From a checkpoint of a small mixture-of-experts model trained on Wikipedia.
Size: width 192, 58.2M parameters.
Experts: 256 experts in each of 11 layers, 32 SwiGLU neurons an expert, 8 picks a token, a softmax router, a shared expert of 256 neurons.
Training: a variant of SOAP for the experts, 734M tokens.
Below are experts of layer 7 (counted from 0) of a mixture-of-experts language model. Rows are named router (the router's row for the expert), gate (a neuron's input weights, with its number), up (a neuron's input weights, with its number) and show model dimensions 0-191. Each number is 500 + 50 x the weight over its row's rms, rounded and kept within 0 to 999. Numbers have three digits each.
After each expert's rows: a language model's description of what the expert responds to. This comes from a sample of Wikipedia text that the model never trained on.

# expert 30
router:495491485526533487497458547426553504449405490557447505553446357480542543414564491490475506545529546550535551492551552513500464502486532511476461528448460497617543529556464509536513571397532492498523425517485461537544506525484534462436378552460557490494436505527446466459485539506523562493481471548487452396487525430412564512423555529545553535476483566568486536509521431413473491457559504448596517500416562394560534527477546583441517605481491500578462528491451494600627432500530437510547451558473479507539449520435419566486480574427551500463464470538552473367435594485563478465
gate0:548562534375545349508473563434505425477515476508470515515570527411420540410528486452450498507539521514492559370532451417504361575495498538493501524458530560611549576508519486567552534489509508479487510532507427556530532513383489409466433556488548575441499447563410423468471513426482461494504545499465495490480526404565558520493553396502472496471448584514565462540580521473517472515496506447480477506451539427565491518593479558449574538549563474432472397452535529477480484590484558544467538491459541446508541543446423526534556549556557443501502526483521473531537537555516512424
up0:548427527492504536458582443413489491495476445466422540560416480509561486499446461519408489512534573526484439451531530562418477518420520443532532476496527521470558495506481485523598566574457396459522586550550501505500632592534511561435529439491472445541491517466438520533497493435464560502472462484575510462595493542514469532566650510504513535525528467497454510475507462399538511491529459537458461503447517573485528468500611442499523596544480545441455423416543481467558572540525434433500458513504531568522540529418511510536501447460524502497440398595402448595480577559434583407
Description: Nouns on warfare, ships, aviation and infrastructure, such as ship, crew, squadron, tank, Division, War, and Stock in Stock Exchange.

# expert 34
router:469541541446443546531516438490513566486493420536448457463551473575516567526500575484523445498538584491371511451450480462587483487595488445473495554506444546444546538536521505431531551465513511544511591431498570464521488545521574491487392506486474524405535562518535480504533465529548453509498568476430471521379547491480494461540400555525453425506533419438569462500527451611462517518549399491555507462604491502439531512479577436568463476518452515581576552484574560490526483409603466391501477534458560470453511566483598453500570432528518546401511521436474584505505527600539478518
gate0:606542531477494484524468450494465527499400552486463469509543542472565529576487615414512520482543448493516603508382575493521528490451417491375501437519485473612472522442532458519475512528523454465499534506547413524470465522471520575487496493599500430531498497517456558544447537455579457533463448449492444526553485441439514488569487489446499507509425487494470500529392489548495549562468557476451535401585441589398531491570510575490512475543509497547456501486571537671500540506550588495540501642449489549499484519468534464504534467552585447494514560568529473616480601536533514525
up0:483532514423497399557541537501554535460639499442422487520566521482433472548528431466469512491507577483442511504462623566410561512406498447525530516403494492547502484486438563522496501430526514465572541467419476484402514445518509434425532505430449509528554445420551571526437449546454527474478470455472491556465520450473577595477509470449504516504483488552458548500408454492534479551484593523556627448577566482475502463465481509478551534471451468477456474503539424476513574479433590442410444485382593498504441503507482426422508554523541520431565496447551565490477546511395537582
Description: Prepositions of time and place, often opening a sentence before a date, such as On July 19, In 1968, during, from.

# expert 17
router:475518433424484514538526520509601529533535521481444462464472505534357492555539554481480500384501497482509552447508507537459420593434578512441440425515541509478406517568550535464438541446489442549548439516478476417496528531467527470474485473488606564450450492480442484432528525533470500426462535546522576490502551429554457528587511453440494512529544404485473570465474507476575609543576482549477556475633503479441502473481494527506503453484462492440533447562436581497446427476461565527418588468465441434541519531546463398478472547582555549448523461468551513371535506602426505428
gate0:479493482448473507407492493522535468479504577490470561554470506478418627556436539505493461412564522567586546526477568476502511557411514493570490524407511526506545525558587520616514529399448537475496543453384428446539472534482439365571443513564509551528449541603491483456517599463454601543478492553531567478428526489469499512519539526518549456411455530532492521491595508514532461579600423503476461484454428607434443520468508565526472522473462534536501436575498395517490496462538516505553527506498573509479524451474489549509502526462517481448546563439535508408423611504531426546
up0:481496399489493432508476571478558545564459490432503531547452484463447492427491480563487431396536488491547476576482549518460507424413537558367515578468548523464458441515456455474502495528565480442470544443576390479393484523459451464469455545565516533516476510428551361573533492453551491575553488455517500462490443468475487427443507539443576499520496642551551545568498456505473598457484545515599482527521513446499503428516516435472528483389515426495453482452436504567444505367457474512590452549438503518464452545454495538469520490510457605538534565511439559456569457527441510504
Description: Line breaks ending infobox or key-value entries, plus field labels like Website, Coordinates, Population, Species, Phylum, and time-zone codes.

# expert 62
router:472487437481486495487524517528469534582494417534541492516611452617458498427527506573567399543546532432362501546493565481455443489518564487444506588520402568528547497478456518490505569410492532496453556496449518488482501482527555442497456592523475484517511620479402497496576563598545427474514567488461470457465546480505529442559542549445528494474601479414511486486448515559436398489446504561448473468486454517463489509464510514542461470422519535552506538474582539459498545475612514566498478423420553464350464544418519447479538509573493538443484486490411461551578526518566438541
gate0:391452495486510537540495528521539513489541460494488528446454510527565505505534514451458550553576506486530429458524482593529546546543456532451505476489532502551487503458568520599519535447571532375496377506502553504585524536511486471554480491378456552526442365581507539482493450623433454529418482573564529443532464471471497502412502439507435491520533499457473485502508519419533522423525431545525453512349527602490507460515517513563553517441473480489487563434493541584504538553419470502483374469500437363506532480570403491555544534579544482461522485513564446552525504513615532499
up0:537555441355598463498466532481497469481511517551532471454442436468485528472456496483633479469532443552508458590502566460521536445492490512473502603446427525493542543501489462551503487531489479415500484421457476562540546440601451484407485529483600539550427619449436481507498467476626468403510523479515482489475423450495524531410477441518544474531527400475529504488472507540495496454510521515513489435545511410550606365493525387590598563427546445602482474543536446507554483519547496440480565466562518454502490437559452526535518544518449416534496418449492531558526540515469471462
Description: The preposition "in" and words like during, from and month names, introducing places or dates, such as in Buenos Aires, In February.

# expert 52
router:494470501489509520476369464498439472436416537526544520441494488553546509446473446492491499420563492466583446549499444502516463643472456502523475415476492492570468469573466493423423569528530457565461537512475458475565438470453397508541524413429520478561540490533510473446561490555540421546535500525567488460458477462407563440457493523623490372484503595467527520611552386441453497570529541467522464431394515564470575535590469525570465489445497446474532460501440526457496465430571403506538485486544515503607560463496399506518505519520546506567469481465463476489419551512541547471
gate0:467519445477516420576488431554504496467478556494596486504405565540593553550381432528429581443460475587483480546604521532486484613455484489470469567572511423426500534548464431463470568515511434525475529459484491510501450554459522479524522537477471538451486528542544514487573455660415472554487524479518541458515536492452496446511462463412498483443465481475467440595529470406512464459576611403441423505526498416435575519506456516421498449594410541416488572569554528480462491538568411476551501524488515464571467545579453442489561477517515456489534485480453462465488538438542476476
up0:488508413531477559519525533509527536535484544418501540504600466419519539530415552409482455456575460533461437533460464509439518523588468441541410499551593559576468517559502491500351532526506515445563560467541503466503613416436400542428433452469525447474519468478534551453477478493513493485546467570510449496463466460532516500451567424572478513521533381556477561480597509557470552474514565604481487452534468507420486488529482516600442481504598418545584474595414496565555567514491477413568511474485549454499541487547552467508443590532512468555464514495457522509534595449547558503
Description: Word pieces following an opening prefix or capital, such as A-pp-roved, elect-oral, disc-overy, Île-de-F-rance, often app/comp/rep stems.

# expert 21
router:459502512502567494526415557454430561413558570463443562535486429576605497526420438456499420446460514539519441562526590504461559454389493508457613486469562418420525437544514485497533512437498461519485473501499399434485470472526395485549521440509484423492554527506468498585583476426540534473481542432543463554599503456490415437475470433561550518471570550442559391468424508454471479499487550376481413549549618499549514510421530501410554495503541573471505506534474535526468523557576490446452524428463591431513526447537521475474504437537526519490497557492533502563536504514513456465
gate0:474532539478549499503523486416416508524461411523494525491483505445468498594602473540568516475505587487574454471545546496468559416520568589581500435470394389423457488521459495529569454451474550467485435556461540515514548462400479532465548552483484534598519418477504441470546553581525543515463582475459507512537435507421504403462503429500406424556540491478527624530538468463485506557649462419518442407513550524558508574495532522426499561534548588477485619453478466497526500506451574551541450454493494480502442516503494515520473543437481565580521548461475435456452510428557523536
up0:541599514555426493589439493508445526578550531443554437484534472476528526397540507494499528589547484509528507491452524426471533461483502480570459508464491476525487533472464569566458466490575542501546459482432650490547429431509458550406488410473482474533497479450473539456495504515482480479496474569541627569423419474493485448414500461510565459467498546483471574493525527547504501503450483468389532550486474520463532522644601532429442566548526507573470391546581445531562601454534425454485488545505533402527610448588445419553499577449529547457460452471440471468488466502544502502
Description: Pipe and semicolon separators between cells in sports results and statistics tables, sometimes country codes like USA, ITA.

# expert 15
router:478507558537490502619524551453537465477481446491556493481541455563501459455458541505553383416433492485595503528569531543461548496456492562576545546478473427556431551528500544565522465540407466498494506489592479517546572456515551517510544573491587535480556513516525575531540405406535438492454433420498551427438565558541473511534573539566439529559514427519522422518498489489469545517474452575551434515397489518544562453448517589466439622486588575476429520459513560531634499497456440519497557533519503607455462434531505408552568475512527494490494450474465529448548429487572444518
gate0:511577556466473513542525367481556536521518492465618588545602507560513535554500584522486424464473487469437494592532486532520403531393509539437514482482432475573588583492519521568571469538495583498398424485513514506496492613435479507437457476440556540454542505482470470467443565419568503470559444421505565490509528490477515466525601522460448513520442452505476507498485501540489452526482497471499403486413507515406558598452516600531554523504521515451592470485510533507536435463524628521581540506413499585440558545618517457483463579450524486470550486440545493542523443515506523515
up0:495628491500484433556493471434535496582507550503553571536444418576485431520555530502522508581442464473459479556655503462480524568531462444466516454502425491507575496506555439521594503437523484515468498544529432478503533464493473490498457540486532539513523421456432544524579410430566542447565481423508547478489558456562405478494478541485440558563438456434565469588557528404462422483548503556529472459429556557409533497419497491525440581525506545451572508453492572528498450571508541381584447498492567445523498541423506455519467480515442408457445430479607543484427480441530493511
Description: Periods and clause-joining conjunctions ending prose sentences, often before a line break or new sentence, such as apex., although, while.

# expert 50
router:496522511495533586483546489484559446475460516602470410549495436455548458497509500441469569512529488483496504483432457523529549512477519542495567444422530503572487471454437540416569512501472489439459499501526605532512494489564478513523541516473530462503487510504517447395436401418409462518493473474505426537544541410415590435536465561472548580607428489556472555462490560514507464472569513621458441518452507431476485517478536459430505481414425439595501520560436477547432414460523499530424480437472603544484484524484397522460403542469423405539421413557490490567473607537501424525
gate0:485421445464517544438503498397532443495553552451435571524492532465565521451453491487624556473546600591504470465473473413536419477448446517602475609492471527506377513551557421473534421466473430588525550456474535553478484554488547561519474510600502501570486467422604469471452452433528501523448479477483494418467493567553507500536367573508464487529444508493432526470552556531532492587533524501534490541512468507537533507505526563517566526442544494503451509382508450485526529416524499565554483623418580440467565495533537470538572469478475419546536488534431491533507396454476459531
up0:495525544516502397522527533559528423520450540443500494450492542525482465562507491495434514393434511532480517516491498506503538492453504500424612511580521481477533584504534433552508395473472486467564494489481558481420470536433445478506461442503524487477575496443415585608518497575475449511492462516507434462465395561566443494494442518469548570440464439395495521543559470546502490438509442496399476566529506479582424521511435401572438420564559472558537503442462586576502530460522498613462432502456475568491441450433561466526522467426594499473492425516479504622604569497567440540
Description: Abstract nouns and suffixes after the, his or possessives, closing a phrase, such as presence, decision, season, existence.

# expert 31
router:511440498504521493457509418582534466416533538462523503454597402546556534522496446401482500477424549529517511545461487476460586536519563428498407469534422420456460515610536420481476515528572424492554557568492475597453419600497411466482503467519417390492521435538497568474482460519536554528430596518501407496533559459437467545462431460471442438487536497572521554590517489475546549604517454446490454529624431549418522542428544453471511487503566503522487496559476518542535462519459493510493528502465536471541517520512498443417538500508525574601483497488459558520550373477417502438
gate0:490516495571441517480642561550376474493543554514527474486526453538523488426575427490449434492519471508489530467508450515607562530423559534467414388501538511443563492573589474426481503495432483472483580422547426560508485471570535476484514443578452518493544495530540555448448559578495563456533494481439422498454489506522515499479514570530495549572476539469403475502477543536509572599429468491496516498521535464541395481505494521514543475558545422494449493530522434662523387458468510521437466506447553552537501495530517502467450579566519447379557525537529441450440432426552525422
up0:458612493420436483473513553565416529499529446513514510522483546513600489514412482469486489499492509531502430528486510493505513579528475493417444432443572507555507598536462482505421531498469501519490514537513492576498511469537547572463419462535627477587409500473498484449495475511552541521553458296539556598525597483442492452480573539503555491565425533495470455499508443454500562478539511581511534552555528533500514508388538569615512612494517526560501476526507597462553500472499480538455571490588538553473593491547477537530390498496600486450557536503446507584550461473524430537
Description: Pipe cell separators and markdown rule rows in wiki tables of stats, election results and station lists, especially after numbers or empty cells.

# expert 42
router:490530501501491553445506504570549512546530590511500509553527449520419558504560533383485519449526551526490554540514410498455473410525475556489438576435469507429583571467410539550503519456547534602459593512474450445524456409513529440486498424477580472560560469514540389522496532432573628560400571518507446534495588550469472579584559507364551504435622493424497493526527475522470506523498386535443452518473495497474423509446447491540531444454529504503582464437524427525533529491524493521496484539463446599555433496556537495450506512504415592549539547474503565511546501450493502509
gate0:506466603522414515509430437581578517557463552575533552532517416382479545429455548456543566496477540589535524451556444472500419561570421480553505468506442384432568467493494503524478529485442539513491515447431527466561500550407458529492512438451513487574417470417445409542477559476562603546591493420583428505506522509444455464598492531523508520507481462495482418518604488551556515564466456454468531569451436513385545536484457537479455482431561533488505569504488537466446525528431552495513600552477483531504496462541528487395437451470517429442507486497484508566500479554529447429
up0:479483530495530429531443513424477463497582519615376517458513533442489534589563431524466477532464461509431476515570551495483601570499472476504392509572519471510549550508461472463472509525547506524484425457523441461532500436656378538470432463457573471560571486522494573490499574553435492492505430532526530423437431510453524422514493454491548570557564549537514471488510455458424458514544540533561448619537455504448489562431439501459490514503443393589412453535595538485559560530562529485474468539500465529440500505516466511430557562532418425479464541432550473574511501551464453432
Description: Line-initial capital S in infobox or list labels (Significant, Summary, Succeeded), plus word-start prefixes such as res, ass, ins, ex, cons.

# expert 60
router:499532421534471515448509508503562530473435490548605578443517553417433501515530498548461570505490437480446493534493540408516439443548493530364535507497478471549569488530453457491514454471448549443437532538431494545544593574532531436551446445548511510480446477442548436590541606420550473582544465594501485464457425602497595448470566514487515504397510502496505505569401434513547513534612483509532580510533496510457451497477482498557407499513451466526518424495477425496557604472417524455566505512557534553498458536529456406527562470424506533521586542453437434507558500574523407505
gate0:466474578500530471503446466491478480497435488590463548494417514491560467404461549444382456550601602544500428578493489466416420504591528480543425497478548496572566597472476582535455683391472542508471491513469465455500485525505558550529527560542462512458524405538427470486527543505448483461561475483449524477397533462471625542404510556517429487480486469503459497517486534474519526475465515413526516491458537512494451421504499562487554508478522496537501473487579451563487463487462524495551528599511421439457504473476450508555500507539501416447550581569540548435482625407427498477
up0:514545532515519450569406446528491536518490470421519482441508568539461516452524422436508501487600452513641495550531415588434438517465447474580455482564489501485510461456525582417493591509451570533563424562418412448467436479447537586512581504519486552529434524448551478426472444465539536496533551528434506601543559557496481590563436454468493439462455470505435463512572498527523468436500599423474537508492490491470511507515583424672536476472533493490484512509433455575480519445439494531492443481507514475560494471551584433600449553516500515508488586551582483462434504517536466544
Description: Opening quotation marks, parentheses, dashes and line breaks before a new phrase or section, e.g. "generally favorable", (formerly..., headings.

# expert 39
router:418501490469484486535457414524563475462524520485521505653483412536559475559555498443490625526570524592510465547470446563477485411579506502491487525493510464518590605566458512564526437432549554439455584499524536498545411471511477469502542612498545518597476564527553497553463532468461636419470515597490556474465562565506516508435427451490476520409474452516479459517521476526449410479462423545484440411424571448519480567471519499488494442528440535458518440438541534464451484525547480556536430438474450486476460376539510521474536530540565465579476434444521512487528546407491530542
gate0:424603440546556479465448444569522517474460466412467461567497458443421494594483475446528497459470544545456474562568501516504386470443374519412458600580494462411498481443512465542485424497493557437461545518402594492478512568561511426447495579492496535522451470506464528452457550550491521466387493449501503548569465571461477515531443468584539539508487454517459489493502494490551503569482431470452472556510524540609480467497524510474517570432468428504479414548598465388545533486517597528536535433516513558542468531445507561487610493496516528458464577591437498575567505482489417565
up0:488538546603456537508448575510456489436453496568438567523548497539436519467605470511540400440601515562529474502460467514444496495442529450426481506441517417510568434497546542560429476497504477482487477492513487507549458514510513505483565545460525647491536535479484466571567489505558423567522492607482442481480493458455535533467450476520510481512570569514441473410462530564486599573532557543502493430505591583558533562419481600617543505474569435538562484467412481540562415523448614412526626420544542558551503530456506516458448525508548435497514459467484436494530528523430510464
Description: Plural suffixes on nouns and demonyms, such as -s, -es, -ians, -ers, and whole plurals like students, groups.

# expert 54
router:450530585469504515536562535573508524512511528553458480496443462406529408532495509562474557461497413447510487472489501552507472532493558551482542519457464455547598489545564456553560539478508466507416487495500580599510522422544483499434562563520535494567367506498498441434493399460491503412464395448496518442472587501371521480470484530464576460546442457499421442441423538560473550473469490528466610513567553451512514547573549552469616465568519574448455567570501548465453414510455418533483511516451529523444452397432415464458474535621442466524444512543475468450459511487467497496
gate0:400512607520476583428465496498465446545577487467462504509506520511524457597554495510445542470463461503553519491559654513590487497517502456409524475489481481491465605440486513528537437474517484511574502499409522538504477544517456577552407484531394620539502466483470505466546552462617443403512437544511560592514529465404460665473468509543490428513579526519525467524486539514489517567534546462512505501407474523557566542503535512461549513485453523546514520471395488491522444441516557483486483475540433561449418508501423428452423482510483451555476526506562443370526546554457559439
up0:490508573594522539479448503547518430535494446559520437564527525568547418524465514476501472513454535444510546511515496522461457499548423530534507576526612520508493491464508582628436523535564532507517468526387499474469474562547461472501474535466508582470496526426565538460441436420466519628519577510518535530522382577482490426465605587591417532454471373552389433476470396578536489507472536435480571518490614495534559510486416462581555484484457499462437450497470422552460540525491362516465547540484459551409444495495507487501521468543512531502479456445546464497523523478528494535
Description: Nouns for people and relations in biographies, often after his, her or a number: children, son, wife, friend, members, years.

# expert 10
router:562495537490425536477588564506503460576453421542513556399525508527531484578548454475454547581393457488429514448571449492530451498456447522503492465482443530547459403483515429535529545514525447446467460501495514554486533511521475437479373521454525472447551550528541531467463548480472489518390424450492532480591445489519523564581415498561488404562537558570407554535479461557404559432437514545493464446541481551467508428594468464463542558496574544452470514526556515410511522575509551479523479478463485539440472441460581504469437484420549530482419614648549500480457581495467499536
gate0:491360466463441503533585465608591412580515528461545611459552597539507491461488516548447478520495551501538409429496562582541449438470495491565532554626583530484539576530506513515581494474572480437518497518550520481529513447484471488457491570504500487526513561515539481466387518506487487450494524571546449547530471539469414484507476527507527519487451483458565485510540510510407510583471454488426443532475521529470465454491515479497561568564467516494476445459494434532513509499423668502434507577352488558542559444458567547531358498545505436502476471478516577487498484553462400539
up0:547552585534569522528445439439494515494525478531520423609535474510486378516462551522414375504517448483511582461519538506347491604539488514635516476345502569496493533431474456444518486436555453473536452544443523525433442505528543530429619460539523536588506544485566491563553479480482472580433563386499534486489548474514492548528444442478453545499509516524545487452490558438474554521511469502507599526424502518512454554476546525501585423567506480526494474487550453385468517542443446590504446527462479516459503546510521556457532471459366486454511507507479498421473522530539456491
Description: Words for media and art forms before a noun in biographies and reviews, such as short film, television series, music video.

# expert 12
router:506479461472525412576548559435502441518414574476508486508459449516551520424459408546576555435538533378550497517507457432514543489444399498460433472405533470447495530426540502451471548483520504522531526527621444432542498537563500425506568557500445423402513508536478530585544480421515502539466519573424449524483439438487409520477582518579527526587492546499435526565456510497479554550543482414444522490515432423528503507454471523539495589485485466516501514482537431540576465463543438449401478503531429449527572432549602535473489558496530509444552412443513386517453613518496529484
gate0:469515511547518596419438499534518553506477600472575430482478494482530436439491453482508497571495501465460499501509455588394469462531527529395467487520435490557497509524450451464608468590511476424540528468491537470485395469552465557398444559463478513421492496444502459491475508475547507433500513474502465417481527455490497486567530466431592543492518453445531437597507461567560488490495492539491617481495503534449480386579422555484387539574456509563552530564509511455557544473522444474573590394598501432462493452515502511439532467520545470459523405563569406478533582397420480528
up0:549498513485510476414538482502522437563453548609471505520464372395512524473485457530520502481456466522557497476624418620541474505473488559468487518487569405530425494541462487556506428449450479519525522480527509403524497442531519554477519509531406582513475521412483460380473493432511490452530514517454536476500477554468491558500484516504539490514470418550481492516489373460484332448427479536437496583493591538493377464496471536505481510486471483458481489568452471531524494510488555393568522508548483409540550524431548479494498526519488474410405567387484516576422428525556411455
Description: Accented vowels inside foreign names (Tröger, Péter) and line breaks or indented breaks in lists and tables.

# expert 16
router:595561438441547478460476530496416497582592448423465454565553438422495438511452575507456497487511434431514586511431460530528368433571497497415469450502540521462494526572506524553470490455556533457470550482518540506549590509521479566517501470601487518470461440567498455475478453440502453571468530542545486453454509476490389392504534562515411510472424536469457540493604485576484478509447558472532447544568486633541509548537507405628535519531490415443516547478464541561518439576467461479524502442502508503554544500560512472425562506549531597579526602476479521530491471444541478449
gate0:498530396513476498559515521545521527514488505438473540457502527491533510524449436547510485519508550466437513515455379514443565363485486533611464481477499458414529585426546509477574460511511483535557480496506486490607519513466484529535468465587494589501515496529504509522475449555430453485529411603498457533533523457524469475552535535593532487525435369521430456463526557451532537521545490614440568534536479502441509404532526497493514451637595485507432536486573545528501457608450559459428482514453451363609591498448502464557509539569519549609513531501547488513571547497454444453
up0:508556523455502405523459512441468544526487470567582524505467479455525446475488473550610553439489482455556523468514513442457504500437490606484414510492509533552537501459548505502446509441539503576586428527432533419491550529504544470527524456489567419512503532527488546407483507547440530468540457519428555512401455507555545545588458475460519496509527576563535528524457508437455495496601546563494533486455452525609477464458454556561607459538583438457581402500535507526483441434446504406482634493576532462523509612400408478530447481500387474413476500513576446447484534447515557586
Description: Opening stems of Latinate words after a space, completed by later pieces, such as con, comm, expl, repl, stat-istical.

# expert 23
router:511507474606455523488488558529545486587484578493472439512487475463419457480532511473472547504391473492424466479500555490571495497464491562448530467568475559540405558594538553470504521496548506470549481487453450545373473399471440598455525397442432556440467510441458558560496418427473600437450509558510515512451550447529419465533473483569427493473571429472567552434519457499542536539564476393514581485541516431407468466445443484545492489422438513550509468455513537512437504450455505443465588560435414471462538485524501469526470496544540537419509547480373496519577542560561582507
gate0:506564527383545518451583428564482447502464499440469455491496502533488485473548505551559504486465442498483500478502499565404646487534531509584543432516445504531409514549469479603475544484567494532479467563505550505594464560431439491481519628553491457534523445470481561530532568448546509508529469518508455550497442458481409528492541336524494438488580552493531543530542523449523491554503425511532404549423474519461537513456509508477466563426520530374453462494430587484574446441553472513513561582474550518511495474536453535386452587549575536598521428582507492521467505471447557431
up0:521464525506622499580403498476474452401549474460499355466473434404564563477515453476578496460496505527463504576417485468552582544481554511558468484568580457439529427542479522508500537581511520499488501514569538543494430463521488500475516452518480480473545566492496434562410475487490539531475587456465536592502407527463521500532524529507497537509490522462512608404575487531430594403590455465550441493506503449415451583464543493478576504509532535495603572508586566488508524569470502491453595410396506520475484483426513463432438485497386508480447513461413517520495423516499436461
Description: Line breaks ending table rows and list items, plus wiki heading markers (==, ===) and markdown table separators like |---|---|.

# expert 55
router:482540491462411513464509550397442464458448480512571535450642472489404508500494529508457519499489521489473513469483514463482492448513436455523498520568513540460579528477401477561495597558470563447539540538502532429540462481572491419543510441517566418554568482428435463518408477461471554526392470461436495606489557504461578571517446542487540457595459572490549511535432507398516541510522401543401441575489476515500525521528453469489472473396427519536582469486431500523499388502440584568494474610457536492523549421504534503405447496560480473477462426417530509522462446443444553489
gate0:459507549486502454495526528519472528496531468541457501522523450489478475564519582474423531494504480462573502496503482418534414513541398482410497652572425495478526545536527424434535503520484456432561509510458489381506453434484448466438527478442487466507469450581482453552503486577496391540545531568474474584544404503525513433532440531355505378412514560519558558389523546501555566449447511473422532566533535498487489476511507559524483516560473512530600518477543509530515460517469574512462478464534429397407548554474471436448494428535559545427477541487460378488460449555460571565
up0:468489577540490486470513446532530557510477459493508504473531523571382428407490521406534480463432496549499469468538474507448418569503475495496533339526460475567488446474491451405555530586463545507494520524527561427435513434544475459542446530493417566490596476506576478495539582501439474482571534619482472480467532538467510401460483461425462542512503475436433515531480465529532495401432615499458528536561524561421534413493474491437472516553411383487447529415502513521481477471407492480527397482569532512479614454544461526500559468483411489443476532453495520540432451479397451551
Description: Single letters t, s, T, S beginning words after spaces, such as t-ested, s-ash, T-awang, S-O, in architectural and list text.

# expert 4
router:471500437520468445547517500584465488484476509570456502488555594417522508518572466510480447563482568549562483550494553519489511521511538472569393443509575464431459528556500525524519504571424517477521418513468634555540500493475477529563357431449489469437521554551478561469472447398545458541555526513458414503466588521480434530504519526557435504495487531474651470626563515406477436460597520494515480523558393458451470435556489513511469456565412449461551512465540521499436433538509501475472459427488416539516508467540514426535470536548545412541399461580470476471512463486511395486
gate0:502482451494585498499551511559486499536569511495416529468547496485431422491554461569530468490491485473519639555543465550435551472518554493512452437474491450418542555543558483637551365609493475502550543404552604558534518447427462451544357540466502556479447563523515438463547483461482454579560482491528582511456455464490566421506416468518467592501590468441538490528459458484481450506523570494456509545578447438466494461533543519556488560567552475610390490435471509522524500419573585500495535489432514492428469537577536511562424544493513521502460547486476541443496506481493504563
up0:537620389539508432590585578521504491530589493584526451537450471502584549483510413592510597548491434441458537476475476482530531512518408476460560504541610511435571440489535590464491515529503642493460522450572485554463496538387503531465465523429463497456464459430534519484513510428439525497520537584568523503504534575540564485563422472484508478579477552584482515472525530462521423480514462503539503473554484437453443609498496472425547482525502422569502573488526548460468596506510523470552416479469532560552528542572433459577499514534544532522459428480454416574544502493499456414
Description: Middle pieces of proper names and words, often in tables and election results, such as Tav-ist-ock, O'S-ull-ivan, Arz-ent-a.

# expert 13
router:565495467546554521426444476443494435556524516438571522639543463534491453552446422572481461578536499512488571550464437447560391458633484514546542460432578486472436518579514555507393476466512453426390565505439573487517555564457484512512508426519484507533552452477520449461486385484565498510455523570436534460464558532502467518532512535447460435437488505370537546471547449507487428547368585503519480513472510508515555527615459475586489458520506431511508444494538568514452555508423514497462482470442481526486426529577535471471532567466500585538516517463467485501555450429465571555
gate0:576520457526521507592609445495473518483496495457470530617435545490592499481549437521494541483550409546520563468513518560477439564548374503539412553503461396567506471569441550433488479466480471472572510522444469520395446401490326388406506501511490511497483468527499636432435508434455555431453526481532498563546526448487455482488467509499514515549469457477437495477502492471550511553514454487445488490428568485462468495486506499540534568514540472490499514541512523515548512549519541548500445530575436541502367453557528391576455473430524604558424441441543496437505523508468452488
up0:560447504539553476535500428560479497474504451515576495522512513540458479571480500588453465500458514564436552509422466445557511572486503523501406488451559504481549502570441458458533457505446529524486510506431496404566586512518496535575403443543489524375478486438521440523505565517584498593523470443479531520529408507495481547555441502369481520550550521488472474516434430498521446473542551427492434425456378475524495495542429584451502472519500592479496576511536554577507490482509522506564565523569515587528520530484479465500514513529486538491417577565647476547564482487372386371
Description: Word-initial pieces of longer words, mostly prefix-like stems such as Sp, cons, rec, ext, inc, e.g. Sp-anish, cons-ulship, subs-ection.

# expert 20
router:479451474455551479454520494522580433504503497538523429481518533465517557450522488530502504471524535520517579605621536577499484504538610523421512521569429587526458548471524513578472500541454508444515496415471558517527556509522586454470409578518441499509493528565453477484430553508521533569521472526433446417597455413576535536443503490514468460442490519596418597498509496521439518419454547487543435470464436416479558532587478535543545503413446490549478419513458580605537543506441557547455455547517498535464520504439480503536498614536580538435525473619450404477468581426483426509
gate0:509528464459508486455586488592482437569385544479553426586571457586465541488496519498527512449461356531506469607546512380581454541476546491570452548477532539450502562468497486580469564508494508488584483495581526482500579524496489455489530486479485523535569518485405449461432523457598491522408556458549492492414504459540561487482507509460513457522549507527485507470493464524527528470518423490561422500449531450439528549474484497496522591528479539517490493433412526550574525550471522548457510572502449459499427586432469505450563574512401436432672475552540448509420523510517491631
up0:558487472540504458542606438529496469537606597436415486547496551536500547461500394544511488585533401432459552497453452453523418480545480543455373442477450533495397508550540449523508476497509557556555492496506506435591454486480488480483522455459376480570553443405457437503473502536479419442501466553508605448549448419497532532543521566478451536545506514589510490478420513499525450513427555478501569515490485555532540444530502456461434483467500453429507542432542457563392444565460576561569509479456506436467596409504418495536509502444497503551388490496517456533520484533496385488
Description: Adjective and subject words naming institutions, fields or schools, often suffixes, such as Air, ical, primary, water, education.

# expert 28
router:452548418477470412387460534481495581490434452601556509462517541421474499461592511482453547480522548425413529558484553400505515462556428521476515452478598517489501515522451558475453506544407572514538609499451405460532515476568495489460502394572442515494566572500467411565526605436592516547462494581500509522486483468489536530502561519514545544417514514511399509491430574512518519520547567426484540473519486552536436502522481505486447408501542482529510459511466453616504516440413502535526435518585542486517488533470455441476456445462555482526541510461450373534543592575431433444
gate0:553442523429463554543411547441500458451456519501524537461413549479474542527539488577526503447536475481557532484409525532518478510534558451546527537422502387425540512442513491475408492472522600557538563477492480461500494597475509529454458551497367528473455525447479457529543501511443550491496494515553424530521503461517535495481519531407463464469468460594481624508512446591551498459411574568406505667502448502484531484424448618549390442504463479502552455517475442557486378476354503492438558507477448504477448476514448488537528473438488521438436512464512504448475419439485461467
up0:485548398471463580464412462497556441489512566548430461422518538565580521531470477519553489414430522438443553431515372487465551488497485359474478533436449494498492569476469535434536530537563485414563532431506479493529515523566462493511488494407485528521409542538509426510483507553443454510490552497492491502424427448450395528440443481449556476424527483485520568480607496464516404450585467482504449458532525541487499578513372487472456528512541589525566536494492409525478487513548558513509499456455598541476481503528439506576554425581540447414555508415531473564383496562461495498
Description: Opening parentheses, quotation marks and brackets after a name or title, as in (born, (1848–1951), "Starships", plus some line breaks.